From a checkpoint of a small mixture-of-experts model trained on Wikipedia.
Size: 13 layers, width 384, vocabulary 16384, 114M parameters.
Experts: 64 experts in each of 7 layers, 2 picks a token, a softmax router, a shared expert of 192 neurons.
Training: a variant of Muon for the experts, 588M tokens, 4483 steps.
Below are experts of layer 4 (counted from 0) of a mixture-of-experts language model. Rows are named router (the router's row for the expert), up (a neuron's input weights, with its number), down (a neuron's output weights, with its number) and show model dimensions 128-255. Each number is 128 + 32 x the weight over its row's rms, rounded and kept within 0 to 255. Numbers have three digits each.
After each expert's rows: a language model's description of what the expert responds to; "comes before" lists some tokens at least twice as common just after its tokens as in all text. This comes from a sample of Wikipedia text that the model never trained on. Tokens count by the router's weight.

# expert 20
router:183190142120126090147099122169128088148134150075177171125136058087154151100170091150161087130158119109145106096192124143165150116144100077137119069119125153138135069145086146136134098132108179207104154120119149170143114158124136092083113110145147168147156192144167154118126145169067123056056111161132150045132157111146120077184127182079101153137098114139168089119129113160106141112117
up0:107103079107104206056057137187173110119137093183109127121091126132182136205166200133090135096111074104124159148136120127173130173147124115129120182110164125120141117067112080172170141111175104159117126114114154089155134152035099150181149159126142110135097142142113149076180195140093141097092109158128151182164112168155151128132081190114130163118141099143093141143105075158136148131075
down0:138109144128149103126112218073052100121076181141161042112104155095146150141115114145182103165103118182072210175076093114106162113097114133159098086151142148116099123135161144139128198104124149178146113141124116166139111101130146089135129113097113152120121122109138109116197129117152101124108136109110122168106082147139139139043106107134184079121137109121168122147115144129121159106187
What it handles: Acronym endings, organization names
comes before: ", ", ") ", "; ", "-", "'", ". "

# expert 61
router:130106156166084088160075117150088103123160133088111157136160126109114107121082154118120151184164109140083126096110146132137085138076114143150105140117148134102200082128108151097152167080094158089107160137158170125132149126143132045113130100164157159178139115112097163125169089147121124114188095154133094123127150130129188150128121190189108075140139134163125079118176083145131115120116
up0:133141180143136107103114121139190120111110127063092142076113124153123094147134124133045106143118203094147132105121110141144123100147090152069081119146123120149157060113154098113133095097107087176154131060175135102118088137189146109134140137159107114155110132123182129122163118124170054203128108067096149134133150137152087178152158179097125133143127175135136084122156103110114132182101
down0:115116125132122165144145149126095105127136074178179103159150139146136153146120099164101143164059076117077169137172103149081148155117132160123111115069126126161161135116181112104061139095164127111102073067146071129156122114167152098141142116122147098122059047165139090078141076158071141135176131084162094159141058087136102147149097162169139087108119149117099162135156107122092151093147
What it handles: Single digits in numbers
comes before: "–", ", ", ".", ")", ") ", ","

# expert 50
router:129184166098157119144074096155165102113100163167163173092144138134137107128067154156137115147127144151153118147101128155096084128105093161112130117132189160074143147065074119125131069143176150110101127140109159179103170136083076099189143192102200103148112168189116133119074138112174131117110185121170094156178160109056130087047104089153112086115148081106116118091106129190148125108111
up0:126154130143133082122070098100105139122155104190164159181110123101101053171082121120097136133076090091146113114116159126097110176129109136118142166119140107092095136089128091105112190122096116106070100097154147188059078143097153119110168130083113082126134067171109137092112155183100059150167096099158181127144169139092090108157133091129152140129113139058161126080112151129116147119095
down0:102186157135133171160119138130215148147128147118153109145146186120123120111121129056152103139086119177132132076132110147170104136122070163136131117121124155092090114150094078107089128158165113183130125202176133070146130111160140089092173123127148180100112120138122064122149144154106102156163172131121113120124158071068155191124142127205166116140102153097161100081174115211091113127076
What it handles: Country, state, city names
comes before: "| ", ", ", "(", "and ", ". ", "State "

# expert 12
router:082155127111161102127255093097147104100129070121114145143206155086148155114129157135099155131087145197115110169160075134151122065116090086133114135064143142142110108139144157092095097122108068138106105057157118125101082156087093138133097120111116112142105110111125153094135101116134143176157146123145123096139095101178101093114130092094099136066123073108089129168137099118073203138073
up0:139071096053156134175169168096087133085062148147085117162149133124184154089048104123107130131162104105139129151089116128093119121102095109110200165213149116130070127080129130141135149105094105098136132155072101174161138098116065159113113144166097191116135109186161105112112188073094109154104139128101101091132083157150125151145117126112071145140155135108175170125119072104179213087109
down0:097120140145103115101127189122156105119145077120123161072173136144080083183118162136163169153134072130170124121129135169126169148101149124136089172125105124122182105182116085107170191133130089139172117125131076076119106127135140139115132094123097135169097141098135134162148149133114187109163062118122096167111128112108192150087175164160176076134098096104118104109158121171152090120132
What it handles: Foreign name endings
comes before: "(", "| ", "and ", "=", "was ", "– "

# expert 15
router:189140130117053143163161088131120108134090069154144131158183114123159127107139056159171186101102184138152113128157091128133172105070101162148135098139141119196179160126176057171117141062103115157146115138179125094131093138113118113098071138100176100149173102164139154105101168106135150112118062104092145112149132145188120095145075125097127131142131188093092134154174054117138127170135
up0:071110171122139116158119195093182092076147155137135137159129103113134155198156126151108194100219120135142103162148083127081129143067115106175158113062113078145134092107149113122139135118090157080076156175187118074140115111093171125146107139051151127144104146169140095129128138100129141171145099124116067139160145121142150180161118071101139141140101141124142143066122120152142064125099
down0:166171124123219143089204115132138137166144133112115142117070093090166112117094138115095173105130133134156123125157117169159126155170134098155127124122145101161140158152092144145154153124078167142122153156128155126121158084143131063120090093118129128126124108107087168165115070124124138063149124135084118123182150133107104109128121121173151150156115082055181078152130152140150114096185
What it handles: Apostrophes and accented letters
comes before: "s ", "t ", "s", "de ", "l", "r"

# expert 13
router:172143157156144158118088138112121139109121156172157095083111156134092065196119105094054141163152095119124140082193137132119119181148162093168140096131103122144155100109145111099103153128169118036162138215078100116145153123163142124104112150179108183102126155111146098154127105130110147125128141107165085081102133165100114130081159077145126138192105138125147145109147154124117120117162
up0:153087163127108088111151169099102120127133171141113128149126129183107183131136203136144088145101146176215184094132098160132107176134208124174106105143138125124128110155048131130101123193098148149068146127135134153170158125139177113172090104175095144140184106144141134087095128126136142113102143108105110112097078101063127158114158126107105074178095117133118125106173144106135124103121
down0:095147144195160126146073111136082183144090155127156101144102151145097093111137091192138084175178171130178142138148132150179114075123125120137094118095140106086161213193085124156117160149102120150138166150101085133108155117102125107125119088101056145153132068121113191150082190177075134099051086107111109073062135133110071030110132075172079144146121093106107161150104075140048054128107
What it handles: Noun-final word pieces
comes before: ", ", ". ", ".", "'", "\" ", "-"

# expert 5
router:127135145090119143130164124080093172143140111136151138106110148117134089136186159134060159126104100166079129151104164150083072134124130105104220120163084146178116123112169135101109155108141138124099098147091105136102126157068169171088147164102084099130162067090147132104071116151083129170085135055131126113153122163119113118089152099049160160073130118149161078163101088144093153166109
up0:150175092155087084137188116088162077134160140137114114145105102050164166143182113124072170133120054150129151083111083113118153120097124154105130103142099123159080105092139143126140208121109093150098150149081137116140169109156137132182100121123133144169131090127111143194139144106159170153137094247156108115160105129143112150099183116179092108156118183158141090112100121128125090166123
down0:149087107158156084165147170076140125126109142088145072138078119117149105137136093133118116117135112077130129104088114127079119105144115162142127171152144087123091131169100140060134173134141156153123135117129113088085172102091122128151095121066149123125126123099129093151118144115196124114089153177106135147113082077116154112150193156104105113080103170123106124099198118119123140089117
What it handles: Foreign-name inner pieces
comes before: ", ", "'", "i ", "a", "o ", "us "

# expert 27
router:077117121145176083165089129070144161149130053161076176097174190166132174082043150151102098139109131147164099070189148121149143132117107093164084114155133195143118079118171164140109098199092122166128177149138165113108178137153119155100120144049072105160223161115137180129135115199117167196133130183151076137069127111078097120129161065123143109110160137070122126137062129118119114156157
up0:099071164183115158204111128125172116114121110080101080156186147120184155154128077130095124141117112120096167104125134078182079154166167072132110069146122170123131143116133156189097128131111105098138130189080147081113126084138087106143048134132165137161129129126145137239184065101085128172173107093154117129179120086127125118140137153115093130144094151142125174097075111184110165133136
down0:081149159148089186155188106157062162093098163129093096151169097096082036158167178119215117125128061158152079110183096148139140112031130092137101174102121113130127102136099150152133107066161137102152102093094134099146118107168107161143150136144154141108131141083103125109116085127140142088173140163100142114102102111132110165134172170087140111123140098102170090134187101142125134143111
What it handles: Closing brackets and name endings
comes before: "| ", ", ", "and ", "(", "is ", "|"

# expert 10
router:117171134189167130148138159134090131163171069182103155103073126089146150100110160153163126161154089092156147127068172109110100159146156227129137118162117104130110165110109143119103120140193174188116128102154171148084159149099083129121129097134156151151119127174124130161106106141152167070158125122155109116082159104128174170138149099137113106079138075138139141184210146158160167136089
up0:089138072110135136087165152063106094097091135182139099162192096196120193102142113142078118132129134131149078178152145147178138086130129156123154163180127108017044116174102154162146121104115154156108149122160120091184100150141106119123036111110140098138101107186152122112106124107180153141188140114117187111188115174164141128125138127129140133121201117106125134162092080203128094158145
down0:157110141121138185129096091107050125165122121100119104113094126133099118074122100136161124153170170132192149148147137095123182109165100135154119091101116127102174145145111136182147116161075126129137103149125068106129108175163108095153196163091102110181147092130087149164116156051119134098140153160129143149096099055131099107115098117106123064111161102081158132152119115145173087095097
What it handles: Mid-word letter pieces
comes before: ", ", ". ", "'", "-", ".", ") "

# expert 28
router:104098179149145098151140111145154151120133095170111143170084145130143157134070145134143067169130107123174117149185117155144196100103122116156095130116170086115156089158089100138124123140168167150140096099127116162141123131128066120152082031130174104153063075183157133161167177094167147062110158159148115111170158054136095154110117097193078120146123151108112102139101099172152109131142
up0:106054118166092099090205179133179099171120149109202160133156117121082147142159102157110138117189069130133099122105112118084093158114178164195161147169174173203153098132125192145158107099087127114092098127117141079144182072185144103111142119095182139134109106115114150158059062107080113166184155208048151127124139119163168124147127120098141163149123137138087091122119211130141114131150
down0:084155169091128103155098180102192045141099120147108075069210139171083113117174131114142150185122139099133109115091106098151166200123125133144145142134136041120080168161145103083163121119126135076096096122096109166155112140086118108149091158147148144116066184134125132075094129115096121135102132122121137106119132168140086199162109226159136102127103145133158159108106069140153146129110
What it handles: Single capitals, symbols
comes before: "| ", "(", "N ", "|", "of ", "W "

# expert 22
router:087127172087135158089100100144152097138114164148089101209170142149123140106128083093099118084074118148092093145088162148189118121149151094093107176151108152062139090109148147197145155170112052172101114109161117131121150165127137162167096088085075149138163111094148118169135117125085133118144168083154122080153138090192081140174115134099113208177129113097167099154154165117084169132098
up0:112132145123107148124108092088121069094134066135101112071140185101144212184105136054151139098144122078110139157128120112214174153164119150118129122128135138151149147116146112102124090099069155153105142122120110147130137091150153148098068150071137042105171148164145072178111149170138190141130151119113096111133134185110145148111166093138138111171092127172145127135090076144125157131084
down0:147105153148176141108188154057116101185078078143123090162122121118114101090114074056096140140077143109063092133087138155087080141126153157152137165140101087142158091107136116090146113084161121119113192152125076100067064163139109123168132099134150147077147213216152127146121105135143098145125151087119141127146111153170115124138157127144165095124107076174142076130119129129129135119138
What it handles: Clause-subject pronouns
comes before: "was ", "is ", "had ", "has ", "were ", "also "

# expert 59
router:129091078179160090165079119127127098141135131119119178084128175115141148143115103135178160114169118135145119109104104118133140114135106149155092116149162139088135077150149115152101135123158224153155145166136172136097127118129092172151145068158178104135102065121138078171138150103160125127139136099116138122212110107101139134202096106133156085099115131077113205128118133132155134104170
up0:138102134109118056161171107185142089144102143113104183097136188098131141146130118037175105146187121166157051126142152138104098173172170137098127138162123135150126096143108140142119211194169067139157111125091164080143155011150137127125134140091109197146099162122127076108115129123096095090178113093067099153087108121100127102114094106122099144095197183178089117100166151107102127091173
down0:155132186187170146111131098166128139135108189137137130109125111125160122158152177117120140122142119144164112105177094152096089100204194073115138099112155108079121154169101150095175110091137138118071076107144129099109174150137108092094098186151162150140162140128142142093117147136106114082153119168113123153089121135095092122149141140163088127113117109143154112150090148119101132093211
What it handles: Institution name words
comes before: "of ", "(", "and ", "in ", "for ", "League "

# expert 54
router:129136141087122077136135126118127107104139101131103165108118100116087131135146091093119112122116174065118070148155097127140053087146129129074135179166155131061105136138170121108111165104136107209144158164062165151080078120138106198096190171114141159120174137120134145118094136084112178074172129100148132085044092111145166152135149131175131146130124096171096100102115121115134136115129
up0:115132093161217136102141140116149116155101090133131180151135174185096133066140138154177127147113116151130128118107124125151117147170072169141113110143105129141158083132150126177098152125164105125125147165135137151094087076111101151087100134110143163132119169059145155082064143133112090128157116097159130144155165159112144109139110073138147111111111155108100144120172103173123178136117
down0:147175103122145081037136110173162110112140083176118132098023112077123141211160100128094138097159139127161075124162108138134135113153161091071218164103167143087117105121126091080140157160143164124132110161153116137169172159162175171164146108136118098112113142124118114121090170110065098114147128141108141150104118112128155116127228118037125091105071129080089197114133145134125132179069
What it handles: Infinitive to, table pipes
comes before: " ", "be ", "the ", "1", "$", "make "

# expert 45
router:127120092180132066138140081164188102135136098157101065158119181093092120107129121081152176143177070180109120118110130125103168149107196094110119084101077138179132123104108137111097085169137124110060124183195116139129049103113136167102108087186108180132107141060098109108145124155107139117127081132152056141212100138122114106152140110144143107181108091116102220173181121157127161144160
up0:105138103073119079129089117120106137117069091130103119096138140139118135105134069185115124144141082158149134145129104142122103111135177156117113106104152130072145053132182110076124123099126084070108191173108153186108122125120189112112130134123101141100104082088128097162095137153160135124134127128149123096128108092152128152114170095106065128135080119133109106201091081171130148156118
down0:135122097084141168113156124134125116161140110148164135163139151142079110148173107135164121149130085188077096115183136128088102117144200147137110131187117133127137111116134054126093121103138115144114152189196130144100126147088212084177116155139177147099173160085122142084141169125116166119170118130092150112143120127165164076114102157085160098104114117132133129127083094108163129119045
What it handles: Noun and verb endings in prose
comes before: "of ", "to ", "and ", "in ", "for ", "with "